Experts of a small language model.
Size: vocabulary 2048, 35.5M parameters.
Below are experts of layer 2 (counted from 0) of a mixture-of-experts language model. Rows are named router (the router's row for the expert), gate (a neuron's input weights, with its number), up (a neuron's input weights, with its number), down (a neuron's output weights, with its number) and show model dimensions 128-255. Each number is 128 + 32 x the weight over its row's rms, rounded and kept within 0 to 255. Numbers have three digits each.
Before each expert's rows: "comes before" lists some tokens at least twice as common just after its tokens as in all text; "gets" lists some tokens that make up at least twice as much of what it gets as of all text. This comes from a sample of Wikipedia text that the model never trained on. Tokens count by the router's weight.

# expert 18
comes before: " ", "\n", " —", "i", " •", "ess"
gets: " |", "t", " ", "or", "an", "ent"
router:089141167144090149130153106121094106149124152138099124122114128163200165101088151098203160100144139126114116111166125102152158206140113175114104128173111117107105148125162100104064076130146179152157130114130182159142151186129127110142058125113059154118077124129178137089123109133144093173161081116157082096149046082146138079148093131094141102104138178125120127179138125170109122125118
gate5:136102133113073113086097123140195132139105132076095121162169147167136187158141100190165069170159146158091136142098151108130162079122114115129162143077095027108124093125137165132072163086138057087096057083072142138115117113145101105135136118124128157119207239156143106157135073157075147146104129135089093137112160162046150149071125115128118120131168131138145190162143043120160125110102
up5:114118134126141109105124166084097108130157107152131128183056136073147120105185119129132152116090124114123149104164076124075099193158089166080170109160124139123126118101170138137169169111149125159155124144109067120113097090104130142164145108136148086092066109128063169094114154148099085109138098082089116150085101075076099073147106180065149116168096132135175057168175133161099188124195
down5:093108170163123113168156129144098200112126102129171120096069088141163118170157150117093152171101155104194107146098190095154125128104091134182152130121121168071124150106057147120163101127080180077124101059133151090127163072156106122129169124094144136167082142103087062111185148120086114085125124132112115168155123135112133109128141103123127164132182106092090123136143126137111176133120
gate6:116104135157157148104125129172115128156137159191186116106135159084140145155050112127133160136117157076222130120138161087091085185143138139197123127167115101151130167130137113115076118094101178081114099150159085164201068124145105149081135132143109115126098117116105099135100157097126157140124080189115139145151108117138122072140162031089145179117109167129104114175168123061167123148131
up6:117135107118186114167116081179110090189075138101110143171122129108133143158163142080133079088169101099163168100171147154081167085115158101128160135092144184123126149083136164161180118133140132130115102095120147157172179128141134173142133105151182114190099094121130142144159128115120131140143214120111197141092136091179057111157118142128082106192106145102116159045092114090101112133101
down6:157089152143115113174118143177119071137120166073119100135089135219122125166120091151099135152093082172114072163129154102154113141103109171108131118113200116092111125091080156156156169142123176139153113143160128074151110082108118082097117163116111153095077111068197066147058157092058131150143145122141155131107136162110095155126116143124109139125135121104123155163112151138119129162132

# expert 12
comes before: "0", "9", " |", "8", "1", "2"
gets: "2", "0", "1", "3", "4", "9"
router:155152105145130104150100083157115140131146187099135136110146139085169124130076149153156103112189134135108112136140083127143147155164077125168122141087106127102161092180144129091100126124114162170151162151094126122126145159108122147087149087113171156126107181097086157074145126095125154096073124068091163172153090142142169130068144148132148135125182168164088054180152135113089098120156
gate1:155137114174188117125201074133152172110102086138068131139156117138154122150144125165085134171089071123144136080133121149125133085112118169170102181107162138153070110124087150100074098128152131133153185088186141197085062096150079091114162139087151126137142137109122171116121147139142103133148121168099146074137082150165089150075109155071131110122168132172117121102123146079170126090086
up1:152085160170102102155134154108078115119112094163098162161133171150158112078176147165162041183103137170128138169150125130057070141154135066093202136121134152096125120074066134131175149133120170082106093189143160069171169195108098092094092092102119119144133150151088104158143082128106131096141178141122119066132131117191113086114143114169103181053129075150159125088128150138124149153101
down1:100133127102100128152163123196091160150063155105120101146137091145148124133094147131107180097104152108093107133164129068139121082136082098080187153110117097162086093117108130141154091094116143155092154135169110107077198138116116141078171135123110115105114147143160100151157179077121130142127175139112150156160196094101169103121119083126093089204135134139139107171163189126095105132140
gate2:100117110115137116123170073131105159134130110159043112065126150148133153139193154083108090161109086121181167170103151179150171170127168107175056114179181090213149140125140069163197137101104157127150110162121118091121120089130109127108140121187190141194135182081125116119120084109184101141113112133136146122144133139152130117162166124149104107123091103089132106146129168109158157135187
up2:117118146141139161122051137102141113125106069176146141171123133139050128127080148117091145070091194075145113115161110124110177103195126134103153097159049094107118122175145149131063199090200108097140076117096160119160155088156139177103103119159094091090089089114107171112107130117111134059159182170102121120135087072165131165146144169133177143038151121154129156145148129122106056097106
down2:113133070108135174088131154199159033150089102101110152113199138120137130128167146099111179127105107073170057139144128145124144100164127138140093111186123109109114129119148144105144179128154132134133084132089094144135133122108169100122130139181096187143130098190090161118175162113133132065099118167090163130159200089089139125150130106133162134135181128079073088098076139164166192153155

# expert 27
comes before: " the", " a", " s", " c", " f", " l"
gets: " the", " of", " and", "ing", " for", " with"
router:219134143142173130125076134128176145152149108108106116076138138116140167103147105127117090123099162164112073115139204091125133143113091119156159093078110177121130106136167106133091171142117158129141143132139115097154097047150130111151145120087134118106117194127040151133152082143068143137089115146184063161132148166134091134137097115160121110073128069149131143182183109131117084101087
gate0:170148108090155154146144156074113084080143168136181090110082131149105113157143164126084171104117182147137119097104142090061116135108152109073118183122188121109126186145151176113088143104123187166141125123155119166159111157134130109135102097160124123126113109128166157108140119128095192172130115120104143231114114107102136117133181165133164134096127097152159113134147069108119132085134
up0:131122080130141065111144218116110092089135114065118097122137140177161139165150124099135188097144138172110152116114127121121209177122149128201099138103182144120188124122137162127154079122121118158112125119133099142158136123134117138138092155154119102147133097090150169074146101072154162124146137099132080130060056135107140130151158134100133094135167119092050110090082153221173102151146
down0:100087132095164115191173106114124107056143080122127144145105082114122056092129099125155089109135123136165132133102134125123179158174127157164145061152133120149160119129115115121164134135204205159166147161124130167111173105186127102138210147111089174107091207099114092158157147142144143065099156111147121110158121153112139171122140103132143075115130141148117150162145182142148087135107
gate1:195111143120104168124160138110160149078153128103151137106106196102142130086155114105148177115148136087137094101181128117172149054107112142082129109147134109102167137104138088166150150142150061129114131079116130186096135102118132121123067118180127132110057101153140094223105142095122094139160108111160094116100112069161177114056154124166118114122131096124132116131135120175111178099147
up1:116140111131201092129128135129152083092108147104164151111156156184137138135115118107129145074127115081150151133142117116118124090126102069131110122177119148131120132126102151184165141101103204205058174179161100153122151151121112135103082161143154098138176198158116140131100125152168129100092148193118161153106087107118105104146123142070176231134131179151109085145197141083173144157094
down1:096086129167108078167099115124127136087151144107109084122157097140114116134128192091076106143134078110131086146121057153181144107114098141123166161133103148148150082070071124134121080132130146173211154089150105122081122107088135145071105068142141155130163130138163115128135121073089135093162149119191148077128077142121167145117155113177156127105142154161124151195086133078103133132098

# expert 22
comes before: " ", "|", " M", " +", "d", " −"
gets: " |", " Al", ";", "th", "'", "r"
router:094156156081073113129097064121206128140173123164125129147114121150115102116103127158081129071137084172119137084130118099159150114187118147126150113121125124111105147073124121095139094129142076152156072112139131115118147122124100111071122149170204140126118143153108150154129135106135137067102148160155126049083117185152167145122093048192117110195137122095189163107117148084198115116162
gate5:176152092115068102165102105114110111125071118156108133088126097113170108154105160113130161139123152131099157174113161178168108116117108130153116148101143143178093110196167096147104132141139137148142168124137111139099093114157090162114161114137092168134161145136076152107097103128111094135065086078148087142108123171142159133096079143165088095097153126115125146110101095169141083082076
up5:137153175046094151141162095090113100125133141120177172101169132109129147103122126180142128168148129110142154153142117165153137149076090191093036122140108098169099195107113127141133122110153084126175087071143081212107147113149182160107074111095129111162122107073184065111090132110123137141140135162130107143130134183132086155112106157163085116134124102145180146147165127159124134118165
down5:093153119103153172152091116107153152087142148172090137122137127156137154173038080129108121079103130139108126085088201144130149156120111137151142147044121041139086101129140095152200104100073146125103145172076105130153084075146079158110167178074080116132124149195141148124121085134076140137130150111136129070116191157158210079125152107141154097140123145074166089186092100105132152091093
gate6:186091167131113164159126145145175144126116188083113192163112151118086078142119134110133064146118149160099082163100182116166118146159080121159093122103152121076114094111107111079137126078099111135125085118087062098132088162159044150172102141126184105164151140109132142136091124173085088145115146126138125093118138160148108148196139125165167070172078115117090137141132116233126095110147
up6:119084125190172105175115173157135156140138153100149118137139160091141189189071160120066146061132108136136127130137147128112099099175173101089139158138109193137137079150087092143105123094125141179066135099159112149089135108106080109092179223133133120199135163117138133104150135167086079105132147093070125133125139149074134110089081078096063164115138128151134112140101103091119129101107
down6:133090034147107125102108126186064109150122124085082134138126167100145156138169187178136162086174149131059125104148055127148185136078167109120069100108137216191077126130156152148110088174162112185169169107131107157183113156107092080109042109116141115105100123159158176142157132111140103138135097102085109154111135132115141193156097130126114172092158198147141137171189126162104098192125

# expert 10
comes before: " of", ",", ".", " in", " and", " to"
gets: "s", "ation", "ion", "ers", "ate", "ity"
router:161092105133136129149153123129098097104142133113080135120146130150187070086170115123140180160073114120116112179147092112104147167060112162130112128138169160140169151116141158163151133120143153167108154129194128105109128172141084118107093106142109167144133088115063053122122105137115067095138119161168123187080111069170133037127132167111110197099159158130153109093126099185128163130111
gate1:088083120098182159106062135090138092146192129130168119086129127128105064180138211114114134135173147157113140167150126129156113109143176153119149100113141109130056031137178145153117153093069081087192111060182126115167119112132158122168149117149120143090084095163115127099089144147129157140142079128128105172106155130090103108116121100125087126136161124109153165130138123067144133102071
up1:165093108124146140096156141127099160193157135080087095128069095080137190127151153153127136098100129142108126132173153072106103113168036156127155136134123129105095136113108074119121119122125180126126167141124211186122125147160091155177137115131057144125074130163118092174172153124061138186135078123182062113145110138164118098151117119103197158131156111120127112097137133140118102140091
down1:145095137150088109129167148105141138100098138161119088170129136097192141089096094144115143159078127152103081171150183141152162121125081182138121164132145181205159126178133100123124180078088164145106157145111103142101072148078125181135101139125138145106109130148189085119153142102152221155090130101116047107127106125158107092106154091106142122065132142096149139106102118109101139128153
gate2:125116104146138117137077118112161113098144087100111082227155139138157139095161147112057114155093101177113097114115182125122170114168145100106147135131147117089147141111122173159137134116124127158101114123153034138131147141166139178079126185159087171150120106118112088084166104115112138119135058153060094098143139129145116158108153157176119119100129130112133048062141095121161160117113
up2:172092030101159167178050133177123081116157178101116111107228166128106136106148112120107126145129118154136129133136146116147136155104123114137123193076133149146179149125158103107161091114109162136121132107122117127150106172139173109104127123182146157130125120167156126113156088092084170094141093120118148102165174103170111157100100093144105086160188160130194103104032089116107164098164
down2:182114111167129112104150116182145130146142110145109178156073048141151180165135155123095136134068186143119142120162130075194114158116034114157086108171124130131152085107184077168139158160175112123149184179061198115149168156109085135128080151121074100113132127103091087137067186122110161103059162155087128134137115179187136153127123081084172123117090121057147109214182132170143117138105

# expert 25
comes before: "1", "2", "3", "4", "5", "0"
gets: " ", ",", "–", "',", "′", "ular"
router:104120151136174095132108112088110116126093095143045082149104100120159115114109145125098184150132112154101103069142112185164104127160096149115183175091165138116145165151086144075119114159141169161118132124078129109069140126124130169148093180064135177121136099125138149108128113100092142119132111083079082115137179077081051087129184142111124123157094139157132136133073140173116077143139
gate0:131084135188106162096096111064111123130160154173111147164128103142083037093094071173176141106090147123093130056160106155118098179159136161114167064160157118130056149153102094094130141119200174101104135081102143163105122188142152162136115095078134108106120128155150092118087153098123106072123157212151098082153112182116100120133149091170126133118144162121136138135105123125168117094147
up0:101117102153145109193136087174121120092127139158107137081155140102111105112123128068154154145139152084152190181188156108132126163100111149168128135068130090142147113160110158113153102144111127119139198196138092128138169164116143117119164190109142135110114102099124162114194079168157150065075124120103147122074111113145140158189117128127132071147155101102150210124150112143126237124124
down0:092108133119118114160119123144162103142152159140122052180129184137123163087107082129158138131126148076106192108097196034134136129143191138085087132134094086072115139122116114123166123064099179081162130131117168129132109151105099097148172133122176126155140127066103067158078124144123117108137151156180145096163126155173138090085133082124163212115064112119107118115110132134058157099108
gate1:153122125098113104136132057139088164123141192095125154089147142053154183193171159128120104111105109116127153160116155160138154093167129111123092133044125104174137118160076118089152099138129020126113137142106155141115082115146165109117095123117146102141145119144146105165158115142155136160137126133171137156128142134200174150104112123117102185138147112123173038106191091096092118102120
up1:142125187086119154134142128131076174162122088154070125108093179143165100125085155119098124102127076156170145140148135168137160129135165104150131118109110110079112092147129126128071140123158102097108101120131124195071136158151183087117123144139040126144124106109113118111095110141156145074108178063149088115081135084118144176093110128216151165153187154163114052183141117138075150138166
down1:076120089089145105133109141143118114120117086131134101082205131147159129148163164172144110109104148112134191087102142141200180134111056106124070136166173073161137129092152153136135131157185142144151101127071087138088109101077098127098102126179138112170127175092119139107150133181076142155169132132192192110118135091120083171100127138152174170143131194152128118066142117105112122061143

# expert 5
comes before: "\n", " ", " The", " He", " In", " It"
gets: ".", " |", ",", ";", "\n", " from"
router:093121113088143216121125149116146124128162155105126092111116134140155066102140115168127156116122164145110091198131113142122167188086129187067145131117109159093165129140121162106156157132133088114159122109111187096161128093094101069113128186155090117136199162188120071122075089125174157124159127192194115171128092108161130056102126116104110180099088074111088054122201137131169164177070
gate5:110135129139126194139154156138082107131144204177145103114121218178175143111147112123118066091116090143142080173084118138097175120116117123120170198120148133051143129118179112115161113149194115141091165169155147151141146131130121178130105194125103165170138130155126135124186122172166140128161118150135101153086132169085114166038115079107129125108089129152097072199126125132151101168117
up5:170163139153130138131191159145149137069120138098112149093131151139142115126161115098130143092150134135148029096100131126166134136133104178104125187075126138135121171127148127115149156151097106255072190123139139129117143145121112139126127158135110112118125113136164159155166137115208131139144105137162171157051067110109168159129122129164069144128123113121127123139151058088178149143134
down5:120103093086149071125067109135131144195108158135167069153144105132112135121125180119121120136090133097077184146143085122181138101138070053161116112146103047131139137129135141143129146100144111081138072161125154156079105152115159147143139050159154200149138102137099146089134155113125139149138111157110121129157170121159089055158140079110168154158125104119137129081139176119117138152119
gate6:138089114140145131094128134122120131143097134090137115081151101099223153213099174079114152162128071122131151125129125117066152132138145130184094140142163145131137142087151163160134123114078151155117148150135159145123129148160136100101110176120112163146125164076098078189190139181091140142103131065091142130122125118083091156174088122140154110139130155119148149079050168130103118087079
up6:110102136102123092152095083161147112093138155157111138181142113137097156094108130169143144099170112144120103122148136133203130081117101110119121199155136132135171130086078076057088095146131047138118117142094126085117125119096102126186068093133166099151180093111134102089148138139199118079094132154135148118146092147124188155109113091139154130117140152146106112152139163045134181106177
down6:117106149149196119098098113137170127148142172119127073117134105088127113118157149138117121120106120120139100162154210136113156056114135191104125114089186093157032053123104097137143132158132050106107132118072076126149142102144110098159098148151119161121126173127088108087148145097065113068102168111161066114091080162145101142129179163142127090075162097124145135118127130098111178047124

# expert 2
comes before: "\n", "|", "-", "==", "The", "==="
gets: "\n", ")", "\"", "==", " he", " He"
router:164141076112069125124153117130160116191140112109137124065098127113179062170113080157163157155066148104118142172102095116093106130123143081182086114131126115134119127127113108151077157123163065077186108105156209126141073113165123160116134171109142149139172139170114142081095147121112158134090128145148060178152128128180160121158085139122114084155149120157133148164120138157066091128152
gate0:115124162071132157108134094154137130155147118123093127143094145091110148178116185051063037086147151149140091124156166140123145114113121136091084086090142169145133182156085133176148133124131136132150076118103119094097154111119162143119118200089141151161145192074184105124105143133147130141130186143160156136077157137110204123153111184194123123140161153127170173149175120123146082148071
up0:122138114097096126117128154105089123161114149166171125161175128107069164115143123173127126125150079091089158132148085048155147136081131170127163132105158125166150098146210069072112123175124036140136119110169099173093122144147134129149112107207121159112125025142149142120180124106141143183169078118131128167134116127096113154169190110114097129103104155162121135151120157097090113109145
down0:153094103148138156130123097201097108181141077176143125063184098169111170152109128133138128134123082141154158119115100147123162104053101169123177108110115082180123118146162119100128112125174095061101193119102169157071127127137172144088138157133129122139151086158095111183128115135174224158200134081155115151155139183141164173168119103114113123103142125182162102159126108090154040063113
gate1:137086099135118094138101067117143133129085146170170157050122135065138157106061148152146125163098102110130224181138140095134134104040153125151158133112078070120151097107174139076137139129055107109151077167108076193149117066135107154140162118111145160167120089129119115101149069169153114161183113146145106121075167103167125114145082158103106159104137075135136149091167218136141078115137
up1:120164153111119115105139148144131134181110086063144134167147125163132084047119132117150160088186042136151172107195148141135130193127035093144107119218134119137082143115103100130161121105158107122168143115129124095122143138107125126120119092120142184101074197105171137130155113179095093081101125141118147143106112142075130104097149132136125082105110092140134169153135132136091176170157
down1:090087150166071122156100092151153121183144038110178093130142141149103164107137078084124102134131175129200085153113168133144169109062122107151085147111169087123106082124128108150152143169038159144153112118170102146151115063107138129155134123133056122127167138135244129116122071161147149103114167115168099125134070153100095176112178139133168117157115155117082161155098141168134155135118

# expert 30
comes before: " |", "0", ",", "–", ")", "."
gets: "1", "0", "4", "5", "3", "6"
router:098088160111103118139108104135136114129150127108137110203181137125099112137166171174172134052136142191125087178122087078140160065178111145106168111153125111128184120124085061184134171130130097189091124130121065155144131174212080137088099142183117159145156148079104115137153136127093138075130185134108110116154129152093191167158054151118113119115152153166115125128099114104112115113158
gate1:094107026143125097099147165086156139139171148110153138109118108149104103147085109150099161132115098114138132112141162086136176165140148108106108175174105129116153122118167135153126148079138146096116117077108122195121067126104141117149143120174159125076105111133101143081103155083161118103119136220064193094107164140087143101144123144144101099179121074104147124120129217125139087109142
up1:133155151169136097134185128163130122145067128139053170126151116117117180147095154140137117139158145114141071137092111181079152107151137148161146134170162131130124075110123125075099144122180135152163091138140128140128158181117102182135162146080133207150077118157161174121120144138130094186126119130081138125155115117125110171072141102132120097179145171114134136143092080135154209158090
down1:190215088120089098142147160167089135176146155082103160095129152158090187174152114152130133177119157107073150123149050131150070115123178084136076141173145102192121125107143103117161136125146115128116135157113093162121081156141065082089153163110150127119121146139194124141064105128140098133123131111126137168108074130179184158147134107130047092138181168184187081105079117078193170137108
gate2:158140127170078189155153171147151064123158145158129086119102146114179136162171085134106209135122149094136187162181151081123156118104114051140106150092161134152138163166148174135093154099146086085151136126124114106174118098093143105127126223116146193138087119115122100141099083159175112131146116165126146122116164110071054143086127199133070143136103116127098070116108164118112142135076
up2:068094121113160130063089150074128224151084088092180073140112118203147140126085122199125126116118128086147127118145146147126116124132143129089136100185067021076126112130122153094107109083060123124136148109114162166135105123103142150118173141129132104103099106139131117077129133143072044079135114158170143126106093141163154127126137076150148097118164108119129198151167121110104106120140
down2:166143129154113126119115129116127159143119117172100133148136127133118115162159152184156098085162143113109107124093070127151114149114099128112105138103113051114088101085129158177153074148107155116125119142099148126128131057068073125117103174157062091074128176113130152128108108094080124104122094092147073131211162071165146161134142152144111138123085120107168118111093126131170130182138

# expert 16
comes before: " ", "1", "2", "0", "3", "9"
gets: ".", "–", "-", "/", " \"", " May"
router:105121189174093171114076129116079133211101114170129105121143101092087094080143167140092104096107109142129081079075153200114122162131113119138160160155134145108102139112070164073182085133092103127125151062069120113136130114094103126132172112081134087127085110097153109131142157110112054191151096108161121070139156171088132096077158115110173099153093145156122118181117125132189121149114
gate0:173054109169141169155161133110130070097011187186172132089130191152096133115161120094165115168112131055117145129124108101144174057086167100154058095137143110128163142158086100156120167116168160081186136141127155091154112148153142113104126145083056140112093144087110109166135088090147118162181116148170103138122122127150086098141141116106135079103116099078148150138109152132161150126108
up0:118143137131102122119110119135090146130102134139200123151107169087085228167111138172146131149198163103175092167123111175082125176162137209114155149078183075148125096117132142140103052099134101089162156113151160105145053099120174113081130155133143173139042118099125127174088163120153120127139081143140112132088102140135151097180149181131138125135123092124120173131147131098160135146099
down0:127125084091127103135128176111133067183122123146184154137148099110107184100129118102110160122181092165145145108098177120133110134155118109116072090081123167219120135090145145131169175140168087131130102123125089163115152132140176126119119112147179120195086138123117161157166130090146103133082146178177076141100139165151098120132089080124067187111208106108127133122146150124155160175125
gate1:155094185157098102150111111141104126123142157156135146179072127175152106132135134175165161139120063124151086137111161170105087151192143159129156163153166134128142169141091079142175118118107080104135093110136135196161131139177109121069179164063135176116175131154108132070071116201098099089119117107104083136070020122126102095142159099141069149096148087130127180101148117139096150102147
up1:153157171154154140102124081102140151136154162131070174128157148220140150085067168121102107127106169092107102099090127137094130199159121164147123210107119084105074179189160132140132143091095131222143116100123139127158114134076148156134179150138124114147088133096104166124085122142137088155080131126130157107081149131113126165105212125128185121076097092160082214125140095116152126142132
down1:096140154114090085131103126149075173129129168153136164114091099109068169129143123146129159149082113130102054178068088146124116127130111169093172143151096118136140100113152111212137127141201089121091107118063133139113088053136076129109123183094135155120140098077141155127150073174069142127094075077195126156093115124117132103151162168110121059093111129120131103049161116100102110124127

# expert 4
comes before: " |", "8", "7", "0", "6", "9"
gets: "9", "8", "7", "6", "5", "4"
router:129094077107126141125142127114177133142108099144135128054108127167131126177118107144123136141133047093106107130085106177138137126129143090136183155073105146087123101180092077107134120118122123107083101140108111156123151126135114089164100128129124160134218174161180136142188160135060168083164166087149113166071118162081193155056091124126183144153167115147093132213057086193106122145100
gate0:196120143139117103159185131164011097113109118164075105110166152127147160121137147123074161214140118110147157111115159125108140133126124149196069128106122137117168153077111102118137087096135145158157170134173125130105128127043145039074092088159136107124147143129152059107130168085118133132160148104053187135125111118111128148180130098146066109148100145117114097103122184170195095114117
up0:099129126088083153100156133140185143149127147137153162135096137115075131169151092114178103114159117108121140076120130119157123109141139170106147166116128107149165135136152178136155123145180119093170072158078136187106112092194065211152152165140179090142125131163138099130124144087164132109124087098128119124092149109166101094050091171116177113183132126110129139137130118141031145107128
down0:134090139130104107155217150109128101149144096116139048082083155113093096132174140103111141119106135161114076126126160119120102091129130115147113158123141110103151093096135137116142121105122131162137094102102082130129127141116203069143131069155142191118081186127150111111124174115197136134164112097123120145077131170138097074123168098192153152116091144157086091158134122106097163107111
gate1:125063125091101117135067116084148120122186167124133092113091123123115134181125118100134166153068121150109174126098166084164131120124161112126120207175083096140146076128163107115109176100104125114115098070130117091156106099131197073147147140192144151135196086158113127213132144126145137176138111144164141156155137143112118129114141097134133111143115048157089070130178159156163141106183
up1:125105118126109146193117098154152074165142163133040106085123183113170082142082207091117147135103095112171152127083169098147119139157183071132149104128119132176193152123180109141148186165075135180158141122133124108157144108123140090101092123132129105188139152154114152151115192119135129111101102155091182148116106122126129180162150101122140140137133140140092103132117156124144100130115
down1:095167157131171124114168146103090100123150152226124049114117139111137145133105152102101126099168138094039155126173038091136156131134127137105153121165167131171167130140124125164115171111165103120125102102136153131102125178135085161137096122144127163144096159134087135172066114101145134145110104133102092161066158113129086120156100106156114096121107141112134149136204127135161133087125